From a checkpoint of a small mixture-of-experts model trained on Wikipedia.
Size: 8 layers, width 256, vocabulary 2048, 103M parameters.
Experts: 64 experts in each of 7 layers, 288 SwiGLU neurons an expert, 1 pick a token, a sigmoid router.
Below are experts of layer 4 (counted from 0) of a mixture-of-experts language model. Rows are named router (the router's row for the expert), gate (a neuron's input weights, with its number), up (a neuron's input weights, with its number) and show model dimensions 0-255. Each number is 500 + 40 x the weight over its row's rms, rounded and kept within 0 to 999. Numbers have three digits each.
Before each expert's rows: a language model's description of what the expert responds to; "gets" lists some tokens that make up at least twice as much of what it gets as of all text. This comes from a sample of Wikipedia text that the model never trained on. Tokens count by the router's weight.

# expert 31
Description: Inner word pieces and stems, mainly us in enthusiast and Latin names, plus form, act, ium, creat, develop.
gets: "us", "act", " form", "il", "und", "x"
router:509522516493496516540517516500468527555432514490501544549553521579583443431444530483495501465506447473453496485456484514526547536437517458486521518547512509463550493460488468516489501464527429497560483517465496438510474483516480420561476509489497429464437550516558538529558629533525478544526439602545565518501546521615537465491524450456532481499433490479549458547533483499542448517553495577544535453497524532423477483480472460464509483584509524549561525482505482456519422481595494457519481512523469536526512469527489491518493502506495508456461492510571584485457500511454541472442556492386501506482589394490496425536483481469461467521459548542448497518501553506584511478486527506473491505503490464506513477480499520478455505545446487550484478507459494605535471433511460
gate0:511533430492483490461530488502458579532519506540513410573501474520508472475497519503495481473572501505536431522415506476457568480468477505504538438467483483479518547522509467516534506453482501489454462487487516524522499488516515486554442432533477478444516445519403498575500438543545486554525424540462529469475458538480533468466490466543532438481485550469452494567411535525488556457498581573467490563541518456435527468438583422466560486506520546559487520577503478520562448476473463517511460510497487510436576514488474483579447466495420530485518504549482505548520479488513483497523469508464565440502587457511402461555549469448499415499547471451491430468575526494521515523436492501509479460498497515466496552475570440481432535513517473472486487448436539553500456520470423
up0:441516463491460555488494490442496496443563474465483487514487473522432500465489506488564440510528534561475465519465473522565506468432575522472534528532489512501495543468477475514505521428574538465506434495437549507498540385479462497503470530471422457488513459541433486504498525394521526525513507511494536529548526494586489437416457460501457512493500449450522464436518577443468509538466533569471541471498489467511532483531544461553527527521536439453524523543591529519496517525517561460542546488477542558502506526471461444485542502485491505511440432448597539498500460499526520551531443449513503513490435464436479457515540514498487497514578553515507503466512422526469458550586520487538456514526576527594416498513522506509448595453543542489482433493491576469548556464484516
gate1:475377573478537460477461490460504451473465514525582515448556445481533479563514482508501520524538489494496515487523509522485544537492485491566493484469511507494502525505460512447507473476474524540473572497535500559424447492434498527492517568515430527520499529509435446496523517483556554414468523546502465509563528552500521545447490494534506509480440548518505510508499533467534409491520494481550458454486469559571512559516486494417595498557540523444549533498567464467498468468515447415547508572522509426428393560472459460481441543451543510448503491486489492455480515458501497487539560518537454535465485555477489558434430482552493558426567525489478468549547512485473515479516504499476455519518489464515606510527410574540548433519498549524492510479514468572470471473548442
up1:518448599555563555513509534534483534510504508493526571455509510458481540468478572454441475511497512477514472556505492533516515507465504483549453503562503579478499551452545464459496504455519447500435478437489518518488501482536561440532474503561418526447522576463518560486469538444544522446503450580524478492567559525527550435525491422478498499477384476488589486483450530483471475539554484551516489413484530559504443567509516470534534444524538507476555508506446511461463413439511533471504454520482520494521405489493482496450480475515461533456460564527569583474439542515453537382466521489499477508511489518438459463605422484499505567539515548512491482525500507505540491428535550475444500480510456488513530526499502542499529468503489520448500496540408498505554474512515458
gate2:529494500548560460524468476462506489549495520459566427512512502449551529553518498474555514505474504475467456454521607471538473540477542434519553447524521512517524501539485583472489512502547481484538481480456523498473522554526539471469584466564486536445496548547445581521523444474574418559480450468487562508532546542539509523555573470473526459551474456479484449464490483522487518512546496470479507529470593527545519446490467541446536452512508544586485509486497488488507449503522512512484449515451488478511566502559462530515444514521429446589411578506552456553468488530435477441480571487485580488496462476466471507493450569530522496516420519500456459461569466502480466534495504462485436419495466475498542594472503518519590516491472427520517502526450540462493480554448575
up2:537474537438502573532485455481558463560453488503510493444536483473461485472417507492519479545552492510480507540413432501487542525575522537442602529489478481507470501517526476567522455552473544453505415545538550495470470494420463462509543504434572492506514548540566517441537532499523519505451467505535512530468532403443454472492505502477520492568591520545488502433491511461490451453474524454464538529557526455568494502503486469497504477538503444479469549549493517579512489545546513462476525457468512512498476487496505481520560558514546512511613508412517451486510417478482498508529437538525411520481489425439503473542447453497436504545491425570509515525493543531460511441449456562481512514515469504545527547540418565463517430528557494457571513506516502490525550499481427
gate3:490487552530471579491563548507516563487500514456510465542568518578477482466555447468492509452439552430553414426508475487528475570472523545529499480535544457496486531447479505497547507500487481480595565493541526451448493489516477470578435537488487531501472477490550451574551453540524548507444521538484426531543536440541519564519458479424454450521521433530503589513535533515547468476524487483512440559456504532518480555471519478519529530535434513447447515476474526527491509455544488423482461432521477489487471504525512546518477469564508598530470449474473545457548569492434436543482529532460512543481488458607457431454439452544530494489557541486524544523485531491553521560456529483537564490515537509463477467451487486502502449432459522491536518524462548532508473545590482
up3:432478550516476514528459481516471471450541523428444463509522516508531564502459543464439478425540501503409401469458441561497490504467546519534575524495523498502424549457470505502554519463492465498446447433479498522479522482440514462470500527466553491509509561443531498545500530459565448528389546535467470476533501408541543526539489482529518512526509514471521468459457474542503428522439572552548511493467502482569477513576471476453519510467492507483490475541452521540466467486450473419421439506574445435484439563489485479460510493385570569501526482450470515479578501500474500574481495543482490522485506530532496485503450539523516564472553487482508472528576516483544426456482512507477480406455522483422491501515433490485518463472553548519504509479561508522560492508540423
gate4:467542494535519435526570567459499486522473491490506568460478568465472518510460426568558543495479496461494542386464564492538472451431489463550454507595517494468508535526522500479451438496505549516492504480454472521414444540473501511496485588499486549453489560515502535474454541526533536481582469480579479531497536499596493524546485527532488432527452476428521547460529480485451471491476488506526510535467476576534457484485463525534448429509502552525435528547595447494480488462559449434541468456531550527507510496487548544447431495478420519551435462532519474518540574514556447535499536524475487542458507514527505571534467539504486508499468485506454494518546484461502526507507426472594406449454487495487483518494532489473487521466541562519560458575536498497489546436429479
up4:490450470554520523561510506484512524557494538458486565506488541553456474494591517450477470524528534475536441506578498450543512525482479479511489485488470521438536565524558449495483534553532503485523561514539566511413389551470478494481538478481454412479579452492479521429429494518474515535577483514487476489441457510468451514603486435513512524489518501484522520500496510500515554524477475572483436451496471534481417514493445555506440475572519422517494558475497525480513458453508522464517539528471504505512425468508482510503477443559528509510472414517543521442444524478515508494503487526513407495471546493537501598450437498501440512508441497385446500472483427510498448519521474445536458533489470453508532554521467469453431489510483455479575415497556545414504461480439503
gate5:513421545493465559541524503495521512563528474481516542500456506501504415492504455541569442464592531509549571484459534530519494487508528548492480515551503401483455429534500491530463525487460488456466477476516504519517467544491570536548412530536424460493510429491517556476498519458530436538489502422443502493454496517464557483516439525496425558531471490497471457510413546471492527456515514584413526497481499489426433466471561459520490473492500487506475487456427472448511504556520558498450489427419524468533553513510493521459499476473472542557436461541504486496512482508495516525521463545461570524474558442483467430486561470435510365545495556537498532501411470417506556555509523458447497536452467463472470484455513533465454465502475523427491468506493514555521531451474534
up5:542492538544511500543577429547486424492527452532475512539497479486543506500512550591518533441553484534455545530493502547516472525465519520475498564467418475436478510469519522518520434528497531519530502481507534482551476490460453470542569499527498492503472531539504535508462466547530447535479514456452524406524556486516539567446547476472471485483473488520464446523510501449506524494546495521454502510454448473533464505442489436502550483528500516519510535511409486454522451544546473454417466496457643496484460479584556548526440490521491534525512445495519542549529552513535496446495602530526511452442488494504499401475552399489440415481428472407434447451460473488526513518510474421511482514473435534504546523497550467450537478523508498503601488546544535503511549534456534
gate6:507513468409595517490552470455407535493499529478506516515510503486474566525451424444466390549499457478438544463450513540483547464515536524503497457493508537461523450555520502453432540566526512513420520507492480435523507487510501478521493450456563529468502513446537413504501476452496424477455504577483486473476514561505489502473455451476484512454487477461490490501477511557492506501441470501448446472489575516535537544526551484469500626411534534501551500519513484487512457493509528475478499522571472540542515419447515530474497540447496519482526451495430520524488418555502470581514478440491558496455527557488468522507504462463454526538410547549536483523531497530553496425484468475460467489503521575434458580454535516540474526475410463596543466506509448500530535549546525
up6:511532555521453494466443523607567573460535499465534464494497539501507451526571445506443576460534552396550551471486508491492548505459435451501498544469433477526504507554454580544431503480476523530466439520493540563561548520522439464481588509536490545541508549477482517507526467551508470510581565531483517478563469468515585543527486557533480531533534512470542524508485561469524529545499457438488479472536539496518480453510488482532542454494522515572524456484496471463477543475413463601554462484514514531486550476582578531473469500560491467493472463521478507462476504506484453505487546585484493450521465507453456519473543493498460504450508517440420550522536460579458528540425491418467511441528535503539506441491519513552507458495545546431486515511532486498563449518524565
gate7:528504468454521515526570492488509555480421493496436469455488523476492469454513425488497444604458588485509485481543523485475538522509549522500525480485532541472529379526493476498398486555548528451450522560474506564557490402526507494537492555554430519459465516501451471501472503437543470514523480517492530485534444431592494522451496547561483503516480495494580495432501539519489491519509583556473576501458444504473546467503487522435444519483448472465514483517474433515447523472504519454420546581538510531587470498464480505557484469432520477500534447455575593491441501550424536474504475529478552547521523440454501549517506555507564476522496502519539535528536553518529451504451522576394490465476519490447507471463487487504497476540509528465489544480454531512551520466463530
up7:487512508520495523510430557505520529467440500471486427494559443543526530425477483420519490496530523514492509519480473516421445501480480512470527524459543431500479462489542503492485597461517501493533531483481490495466492534424428530494517488453495541498545536473527488478472521491485438392479505516513454474598507565503486538510551495442503460578512506599460490491473514496572517507457481473500547437502546468519462530455580467418483560485499466444547501546477501432435533514511534527491452484536470465458453471484488424474498498460458493526599530466500542522427466477500519526460504426472501561563439484487470497470530538531524599417482457492583496599534490439517532505502472510457544516459540499482534499558458543521477512471504479530465561520603399427569568526515493
gate8:509483485526511501397500549437480517516467492544466477456481542557485544545518502441558476388540538563468579499499603476545517430441460471460470474492481504461497529502482469510502470448543494499541488436463488448442509499487544450485484462496423527496537486470517513564473534548456526567441446481509510424549474449492560429487459452571574477519472524573535510496447532458546583492511612512471494529454500534421474544520508483501474457600452483478511586543464461494451473506495468497439405509539517540402465528443513538468561487496479483514470495477501522457547507516523479513568478489479466513482500443499490556461503448509540523470501496472443477572506475554515528498463523480530507460515467481516502510510463545413491503386520522506517478559448429498432522477493537
up8:527526455467467450500415507508536506514434519453553486524569391467510438459499539576504523486472523491507498518502482393425561513496495481476510497428536501514475494513518505518466525494545456489494564533545539513469534596506498445456524504541523552459466512499505519545565494464467532478479518510468459527428496499496512523459539548444496507585509513468541573468490482438527440527556501461450440442477534520462532506498551532444445551429540558455529466420511429543492476488533501451469527495499471477432488436501539526453450559476466549475553498570543421435442474495459417482388520495548426506516536518406497470499562531537493500490519552439473490491469494488435461488495493554437485523447493470477535498536409508540603454508512457513455534485448522493508501518514527
gate9:425501543482590500424484466495495434445491528505523598534469498491564466452493561425543530417506463545441456587471462473540527529438486492512475532528464491454528503489523538521523523505570488561504497483473519440533484441494490495508546530491524465480528497513522562469540487440414506594552422559501525529517514497492522540501502451453583510538440523468522468488471423526616549539534433490523493490479582546532544497461519531578522558439535503525511535461520535498509516463586539441489522502469480538488561531511445514495484499529494528432439472524592507530501524496529540473524507490479543505502592527446496458530469550494427567545479466528476572481438487486552453470540542537471506478519482520470457441462491461429547490529455483593572505463523487496510532495535518
up9:445511501539545507514464530552520530493445529531503490509452525496463460500444519458498523518506559405546514392493545505563537441532423465485561438506507480485490517543469481454492544526464518549477566506425551456483508525483470543511464419517504447458537472500485483488489468441520464545460418554521461529537385504459558545590534515487488493491596517534524498541446542541403535399482581493490517479478496448484454457477561514456462556570392533563416484565505470443471500551510515514459437471484522438443473523474486538474506534474498496550473445495482514542521516511501511439539515565438475493552470466492512511475475451538488549502543538488528517488419475517521460429483486438505525451514461472480477526434517524438560519449521550531520492450552488479454493483523501
gate10:527509470485437512556481435466471473544566461571546594570543439460498447464448532542536508495475516511530549555482552489477549493548451469524542466516526504517516463505510528466498475489496492497551548526557523520558511521478490487484434481482536503468501464530557461494565529533559506612499449596486450465482474447514535493475574512499521550533462544476486450481569517499486479489561454512451432503526492493488435482478472414497532524549459471424503475550456523495492499527579520459464474459450479497487474489478463536492522482532495465465588463521489521561483568501491521564578519486486498453476572491491528504454504505425514479473455392536545474495484505511404543445492500471521525495546534523523592498572460583520541472517441580532524470526551489457581610450539497
up10:535502549538533496485533447470462537509558514573495476502435515514467426459470498482585551413498515487502512580476522496483540484503525463532522440486505523488548419524495549495454516517448474476501475519509519506508459476534530424509484515558549503476433516503478492562411435567561494532547494539509529422489542497533516370502520494524539453504455510519469495485498538470542489522511479555490450507446440455508507519466469451521510450596399485484421474554506508477473447505555516534484503551499514550425561518494545507520443440529439470575477470547511557493464569551511436488570524491435524465459565495427411514516423458507520464465436494484477534553452527531561519517523483505525462491510493523487447569503505557472466493564433510496485462615542540465512497457545484
gate11:489449520478558467495529541466489531490497516456462522532419514498552571560485531557456490393463451457504469520503427513466483509526484499520533489486484504479549503448520507533463449436412512456478425459503393523486469468492463600530541436467499462467525428491499572429513518554492456487489534456464457550534419502497466447512497486508490459466513471479437553551496468523433472457505499574418527523503535417509516478453527477494404553528500603460490495444583532523508485517509472521529432503556480476515514515522534400496474510456492575583507494526452470485461505522501511484430565483470517477534492410586566490551382527476456448525522505449502508489469522503479486519499536500485492492506518544482482499503480494519465466492573485454557539442516541498564482501434478
up11:497459516495414535429485512475473444457512449456477488537476539433456519484497481517552506533556499491479483472471451555549531474501542443441558569471436505505496481519617497462567458465481440458501482504491510562537584498440496534535428475443533486492431387481513488464551509510487452516492517461510496519488495512429503557580486538530539501544503483470513516512446495490403495482517516491543525514544497540560519505421502498477475505478524487489478503503522589430426517571524579508494483434485497488458499530511520421525585508509491467558552481470521516509497458580580482527545450548483456505426509472527497470506481498490446571579492472477550426478460539463472388489550518450493471485497492531528497476514448487507540452395522524517461490472401489579503471498463455
gate12:530551472503534505486491525499525470466504526415543476533415371477521478521460428470564565504540468527503467505577542519589459496486540529515470518441471476479467460538478408481436518440553502458577522444563472436548507488567525488478521594526460595483505491506538477536567459498519596503491431522470428472539511509566546501541525447520453542543475515520537463525522483460543452470483522534458503500490491467538535450471487470470572448440476524586488521457554510463431497546525504429508506515465473467500450549472546494483446486457517560571478506529474462462517509459520488496503518476450471556557518535471608509529553488502452470530526460509520473561524443501485566474510483523450525481498508478495485520486486520523572529565492593481493525473553540438476474556443466
up12:475528530518502477470504420530473508530502532550445577485422494414488579510533418488493464474540532519518506535521428511511373490504516558530483474484487459466483547479504486474513504490476501452506577447471511476431473542536486512478440518528441531492455425529534479512442551451467438538502445546477432435501407497497494493451531490508427533563434483496493471525468512464426433565503510484515490492441471463514443550468518540508472524543470542528482488564503485368496485545502462515482528536545526518556534540460510424510489456533491529564542434547506490508471442559486472593508551573540484471510531475483503501449462550513528520538513567502542513525531511573473474529448514482484529475512439540431482513566493508452504482619527480521481463549519475528476578449544550
gate13:532511520469492450488472440490534549490554505477566516574540446549525522477457523522525551535563527597481550478532452564477486486591503516471538528514530478541614505509508449498539491470539561511474446561564504515510454471517459479488516526506520485482506477533524498524492504478471477472546487526487451550474455535448505535516465464464515545498547590514541562550484487461556480493442470435507449492450510486466516477472451495480529619485485567475574460566477450489498513556520457507468468482523577518533497501544566519514508550536551507495576540466459472459570535509529604512486525448532507465568511452482581457487511488509411468538454441528452533499484524487441544509557471520490459537524586498497544529481456566540482502564464506462484511433537469536578560515467621
up13:497510486520481482529529570452478424563472483501484491492427472435542472568507413493459474467477455520574469464496509514422471448440501456486404471472464445450470512526489487436512578525462480440436482466480485474478543546468532496482450492455508484493534545543437489481467539586551466508439549419510566452516481513515473490479488528587441567476479443507486446483476482548412549542467547508492517501536502504492508518487473557468512406562545531471509510455479497531474533427423578529516529504438461479481479596480473480509447478500531534540505503513507501569468478489494416498471477467501487546469491553520444506503527455489589481496536525537567427478514510492433497546512459560517476498472490508571503451550527442535533488517546507515547472528444540430448449580489414
gate14:474539549501491517427474455478451520502425493507489500551506554446551527473475460524560465465513428504491466409449407495496511474425531509426486512570497487506457484505488495521459491507486458539548508492535446542460427542445480445445463560429478537508500496488557465508540529514509474443469541500554521492473512540432512500507497421466445591530435481452476496461509451545451462429398513538467533513482453553534505421526426595512535516483492524446513541520527517543502489431570463439468556496534547506509411452444581537521473487555456517462478450512533521507527460528546430507453523533471435500464482413527496489515536538455470475480511561465546551472563499495505440466478464507465516537481546559478488499523511517451470474499522552546465504587536532545485495426530548
up14:454503501481439522567508496500510482524506485526439475471466498483523484478513465380388431457508452499501497468475441464475566534468546502467526538524521467512450544529572440497497508515458547520426493524484493534458512606549511527538472469461513523492455457454446422464522467466523429381507553566535499477517439442414497515492502548508515573524504514464450531458536479533472537486505464513539507527528419539511523522482505499532443454498513539559462480465501499483548538439521423552594530544534510472575520484475531489489541436414537503499503501522540469458518577520495497571483494504430495506470470499537504587411543514473447452475551435508578489493537531515541430487475509491431433492520535551470489496545519446535484506441498484464446506466414463460462512516494530
gate15:553432485480534552467546570492491442515552474520505540495573530548527463489503482498441457496523463543530575507462523499434534470464469516535447533421536462523436549508557525465509531574494487424481511508574484518465505428433442477416469479519507496485483526548472424539496608491528444465509487544556498536576536519582546511483449484474490479552475494520536495438456482503517480571535461465485469568508523523482426484526480480457516510504544470473572566506409482535468491536418474490536426435504484464492492488522537530501499551504503513501478486501558490439525471493523512581493527472484492549512491486527448530566461448561505545480482568468430512485535435543468504493544528427498488500486529564560529498493539591535585592512514505529516425540469479571469448561478463
up15:480441536486524475484548487491594499455474500443518484413474418451577499487511482425524547473486564496485458460484532494516526517525479561498518545456446460506499464559455509537477458510514584589573578556463476515504508553470511489590536489466476446490469437487510553519560476461525532411509476495475456474474497483533530494551566565481507483506456538533476504525529491492506497552462402454436550501501491546541501478515508430534515461427543502596573436437477413458486534500472411539514498432525493507502493534509483506515532475526464534425490459520481487533483565498459443502493480529524440532502494502546495490486621551482472578411537553522499475519523502472449467537438463534423513473513457434444544526467566505530518458490472535453443504470525541455512506483515503
gate16:507418523517484527441505480503510475513459535454524500508547448526549525512535489462453570519531537504475533535518468580545474489489534553549486551524542431485457479507579472512440563496519506467490511436444608480469480502523470569463508453548475509512477447495554454532452567493503556405490485540495460520577410532540524493445563508436432484574543545569487555511553451530502488537510406532475527460506556498547493534533458499530576582554556468501497476524541551456380504544490468486528476583519552483538519563485512474501512510488480457500492473507559459448509525544419509487455561514557495527560504598462488512473493491550511527473490509548523543484574451509487551509551524533525491525519524518509533523507481527522452454487499533475480525553420490518498474600554549
up16:519465519481525432502474545503465536502479525467413543430436452517497536499487500491544480449488467520553560523583521493456506453469538389542412494475554540555545459511589538533512489398543537451506483456549512516430518533516483491524505473505499585502503478494501518478452507547515544411540520457513447527462449549455551485599507461449490536523480487554531461558547465541510494457459507513426438552513497507492586485475460474439446503550504472540431576474491462497496508503533475530457454534519491439507452508480464427497550534532491464535518511509490523483532486436443527499466529396432565507533511472529493528471467460434536513537489518462504500551501546522459506449487507500418474487518433437537493515591460488532534476459500439521474471528545533489581545459411491
gate17:469563472469499470530471462526537563566534496575542487504518537494497482445489454494436420523499440476548457517477495520485538553519509516438461503556499482529474543488510483513472562479570514541456509485460496492469557503495479490513559551505494558567508511405439498439491541481475440569466498435476578458544466430434518443496483595515485494496523514461464482490466476442492524511526490467501552446476537486476485452468539471485463516589494502479454549428450529476549525460462570550559534433489517498509491503509522513518521458523523486485505468506449522477532501411539488482548421427565502508490483495512511490425512598526462553506465415553573508439519486480557488492453528447584484489478524546481557438493535596476555507461497487439584575541534510457584497531565471
up17:524510486502569413449561545543495521497506495516449476508442482507574536500571548538566505519445556509527499543479540539437488463481455442482494520502526585473513479447492502445457483526515551499492532510495489525502503506490481507539507519538521542425453484532483525483520493390481570523529471514450517474513484479500480546501557563502481543538443443499489449558495472570531488493517517512468383491505553551508551545496461456484514446515518516499536485498499464498498438544510586478420565495417463547540453524499467517486498553515520511517484469532477500571484462537538559511516519520436462442500466517461508463539563545557545468518479497470420473410410533493475479533446539462524506521457506485452524406538539545469569428518597468516597589514483516471582559531440451
gate18:506483432505511554477503466457503515499492501491473472472553452468475449523478522482505540464525461451444465502536491465475584501350547572519487539512510521453512485508523472505578543515532473452549426464564511548505501487495511549519489439449455524511555549468488532543546467512499536432421517480539497479506499485472460492546477542495515459546544450478513540483488509533489527491474561549479571542455471568487430474447512421526514489560463486515503548546513472528540453592532495475446534567554490421468452526454406476549533487472469583516530478462538454501539473473512508543485552514527487544511466411602566407503437446506560501576522556444460477525474498533448503534469488558514484548519520445531557527447536501505539479494458519459522402565528508484516463510445471
up18:521485526460482474466461491456453451498508481452546499535480535474513534552498519517499563506502494557597520503555481543452450455530414521519490482397515507549489527488521493509452422554471499475519547510554462530458517489481544538423480571473453507504532431468521444519479434484568584526556521555522464465449479557491489521534472476526479535523509441506474525493443436513436516456542462432507565487549487484541509477561514548402493459495575526437541529443466572468497501518482436407449508457491466511489481492529488499476531537467510476529524547588449518443526551476571494568491490489535517511540516539477518467500526511536499480549540539497446443538556463531410599557526437504503465524469449459543514451575496566445567422470560496509527455456466487499542510446498512
gate19:505447481495549477443488529401476535477508541513418465476600487451565511517485435514491493501475431573554507487505433514483514510486464497467523506433495463424534528453476577458572464545478469494530510512465519416455549493452471498468492532547469542495453461527443499511456485580533527570609479543546454540553483532564547480396492533543480510475575550458550467499520463506471513545542486424511459509516531528452527458550558495409495516459523525492484578556473493469496478505496490517493503490541447518516467475517487472529487513503491541445530531513446530549451484535529494528505495440451555457528403454496498451440503474512468547520499545526497549552457456538506537452532486480496526498544546529547599515440455536495594501404537462487521489561462520563512458547513512
up19:500542579556516480451492458539430473482436414490489510505510530486509545510543489421491504556397567435438531478557495499559485566469418441566502517524457605545480564488532519426438547529532479473499559457479452527513468539575492517485548468392501485515456527493513494533493539521494515477479491539418524501531468510494422545519563553493493485480477497471436467535531558476478449480432515555506510481487485489518501598504442478492477497485457561541516441527554476495452515511467443560551510504481522504523528558473510471543461510553510508529466517597481443560493536494433508557521559511482488559487513544520428529480519515483490484478575527506522505491547517532581465516483581528464522531496500523452428580516544487483474463598465536499485560503564454508521530466542541
gate20:535501524552500494551447510486472480495486488506440582463556425502513545441475505550483501457533443434518552494546472530492452525482491514529468459536503549512468566443498504473585474523537495486532452506443467471509569442482451456424472564471507474530562523594585408561475532529477535434500502552498501478481520489524508577488472483489554499531452518540452458542536506473472531471442458441563489452418564495508474476497452461405518482509401485521493485552549512523447581413527516503506595500477432571512447501524565588495544529511555442536491466457541586533518494546520468486506487572465492539528502534505548565494469472543535493559530539576526512500533552494482509572503476556510561510538518526506512476492475494503464553509487522528540509475520464467488490553566558
up20:501511467482478578487507454515466472443568492563507434553500458528448492499476460440528522518513459469502567520456487451536541465550490514420470447518491515530545523421482493530427518515489436497520491534614530556510481543513448596542519493525491480454518515521471425549461388479545558558474545508401505448513494501530478520572449542563495514493552451444509510458497539449471546518487524548470522460453474435496515523493544546441512525506483460456475546492431512520494545554463532500560496524458454478486474581482441527474518508535470526464456489428515486473517505530572419518509505508432479537543450587443490482491552453445546432448532502554497493508407450449540509445464479470511480501475492524526495432481452538500526525484521497502526446479435513417465448474580529
gate21:469495414503456505520532451536429457454540452496514469516546446512527436568539509469563492501473432521474550560507482544489579440511479469437486515472450456468518518466488484443522493525491453508416500467554511514557416555493489522467526481496562516519455448492502501544518504524471506532551464522469498540528506493529493485475501440436499469558522457456515445588485480522478492536521487472479412516516465547540447541499507517477557493454499555482521515473490458457593480487544542479434451479467496426496547496534474471437501536539449509432481451507492530488485480453585548562486465468472549449586525518482539490522491457478411501489438452464485483529448458521546531436490521536481451536489428441511430400468516587482476489507449415613599469557525501541524511462499495
up21:472507469483456501516477501482481531415525460515427483476507428514534494503529480477506497483486481519483492527459528541509516494477459446509447435546448562440496457546593530494443443469526495527562511466431460545578545510507530524500531517487552437519462498423504467465441477545525484542583478530451486434482448483555524487524500539548513520561490475465500413504489522524462519504542508466486486491511519537437532471523485457437412483426555580512497433534517506505567486482553517422478503504532411496447535503492500541516450468478414474479472436563480467513475561471491532538502503424432567513579430522468489435537523477495479502594470476529481422523518460503521555467476559441504418424495396455482504472524489474468528562450451444501529495411454483492544528535486473
gate22:434530473458479480535463524480423531536495512535532512517562519570484442568491467583474508510481441475520510535475542528528441445488501618469453502567506487501489468544433516484533482465567511568527518520497490549524415541531490432553454519547468416503535520519537531476472513467531547565472519469551501485445534482504536470480459422467488490509447494427515496457483568471550527575433505497428428544484491517448529526504473487535455474566547497454485517513557497488534505440436531462465548473534445511480544463496515567492522426567467487535501578448515579437498452470602501499501514555447514507456531527500508518498511514473550387452512509568448505510467459464520481593502428491523492529437487494529466502529469536452474496522495484524561495479449590440515527502459459
up22:562561550445449531485462453440476494442540514452602495531464505482450463538481475419513521478604508536456479535517457463436516504512539537479369507495465508502507558533512482473556474546478553466544488503576474495567483513481541470541424510476514549456554589474510460588562418620515467472529470453484500495479460519526530486536495534554512557513462450511426513508490498481537498503514510483529441535442455527452538537521497557469480528502441488483548533525497544515507543574463533513517540467476492479538481547504530553393515526530536490451457492513537560516480504489492439567489491518483431519504549501477551460443593478542435499489468538511539488508514485479496498455506456495500506566438573518454493531486501431455486437497505594469534583503528483495428477483499526
gate23:554472502593539539501516509537522495493566489494461492549543448557527469517443510536530449531545454409522481546585483549468525537525476430453500444466512559483536490513527646480442524504481553470431484510450516493505484527456427537565546454489520536545496484501421536494506554517490397491510519480522528517461580487550522535573480520478475485497471481504527549540491472517480468536536475450493460457533580536438575560536527495452534559494473499487561493515453506526476479463517487589548510465548511511508511538533442502538499493467464521496529549525531537508471432568473544550412551471523497494515437495507522551560433523470500518509554521539454485527545440509450543497528535426414495583462557545462509523486603498528502552531536505512474515546452500527528485564453527
up23:490439495535529482564453561531441487445515507517473531522503488487506506466516423526476500471474485550510464525528475458531479542472477562551532543430482491489507541541623506433467540539434577450494582503477478452483587485519589493492462492522500542471549471526473483558499431453533514501490454497452475522574528449546434492445464465477441484527498491547457501475525534459498460580550536461510524477449468547468476447481456511434431483515540475419555454529474469476419487508439580466541444468510444501457510468505517543484443514487535497511453454595452511514531524483556507498490458513539501524513482577537524555539430537571546516520575536540548475509585502423496498590555530454488512431516473513504480498557543592470465470553509535509528537510507506523537455514492463
gate24:491576554494468481487571511468467486465479492520568497475499553543482451505547525483480428447547577545454513512516569435518558486526543528438542555470480461485537479502445432460561517577514507527480445479503488521496447533451534488555433513426493434547584484557489530563570547538445510494520504505543542496509491494471493520536514491483587519455430492512436466419410504526499520514510486503468599548512499496469505566524540486539485533483513504472456549610494511531548540536545472453475463492426542439540573415494466528541517488497534528460519484512489559491425544446559478451522494527469520402514505499610501459504526539464415509452437510468490512532448456515520469499464559468597482510519471517467476460465494530457503418496529489512537501530479528527479493493483461
up24:482457516448543476490457492527445593536437475470462472520512527510494535463614505495459487469431473543536555460494529501487530523504534522465514485574505447474461508487543535487538584545522500502534506431507456460528456494550501456447443437549494474512539443525578554484478524466491549512459432532515528554446488568481444474457501530511506546498505472553488516584467465485504496549526529528492472524568563503470482473524507507458547510529435478580502445488505484486523521500495525483479398452537510580527488457480433419507464499528444467526455515503490464504480450424469564447479526539507496409489526564474388504518438426442450476433524580593540480436546512486534536480587483528478470510480492478525534573451481466444464517544472513453485529452468532558491456544486483
gate25:419465474444466481582560471557486530526518484576481470469467525487506475441512488492421455528531460488474480546542513532426511447476536525536397486511515502483423502475520515514476475509514504492522570434527498453439475523469539515543545488529389410541438468557533475551495517507540512504482511457477519493527519534508513500575485537494519521437431503535462436523527553457531551544513486511512469454521441528446423566549512490547581460536473497496476587528470544571525517483470572499568459471432499502436567561419449522519530552468511541448414448416486496430520533471456456444461531510464534540535537522555552453499521469488469557466492483487497513465458512535513490499556505544565539460546459508504496440426540532533480571455476545516527465555476499476511504490473509
up25:481434467578444484437527471468491474524504583485523483556515581517491479512550432492560486497474543499496493448597488498507394434530579527468599540487541468453546468483479497446459518476487442558554569491503480438430486526542534532465520556519445480483417467508496476506481530456527465460489510523541537528457465618458520488453503495494511466477395520551443525597476449520541517607515434563481454529451532475455525496478517556537531524439528442471515479463580467461480491444485487528516496508539535536529481429504481490523485412527525522534530543542479463515516483575548528511471563479549500519510458473418517522498443509511512464487552537496508494488501447519489505534512529442403487500495559487438474556505492527484481525499478454496453512454501493432474505552530554
gate26:476502529569509524457571555479485513533508464482481563479545483510472526483508525481554484466504456521478487506488505469512526563517491550556503502478523417485484468442441543560472512487514500500511455559450469455502490422531506454520480463493498486469476528551483545542523442481431544636541440559498557485476449457452527493471459465526504567422572396440539520486510498558436508538538501530534547519461566496466544446532489520561483521549522500518504463507593515498562522438474511486537576505502525520575455518478549526526379492524440507463542413513528472506579492583459512453511550511514485550471533474564448432492529499482530543484486587521506537449477429526557500491481527476497438503489437476503493510406541535491485471526505484532573468458426488532489577470520524
up26:518565488539502497476444488555551529447432496462527495466481496449544545496444527513523418533562528505517478508503539570532533533599526546444502491444494537488448509486475453507434436427527471508470454573473512489531526564436431388491544488518458533445561506487510496440457474427488506424517481491496479472513539505513465491531520525504465455536476544544434534557446499534464517431520486586491474478504580467510451501526512550430552518515529503466553564501472580499487478479509574492550482493506567574454519487512520495483479496448498450476470526489502536524456523474471506479501453516496560515537421539514544409532544479476474567499567470449554565526525501511511488479558461549446549416487560509414454483553514517520465587445528541480577558532500541468516462487531478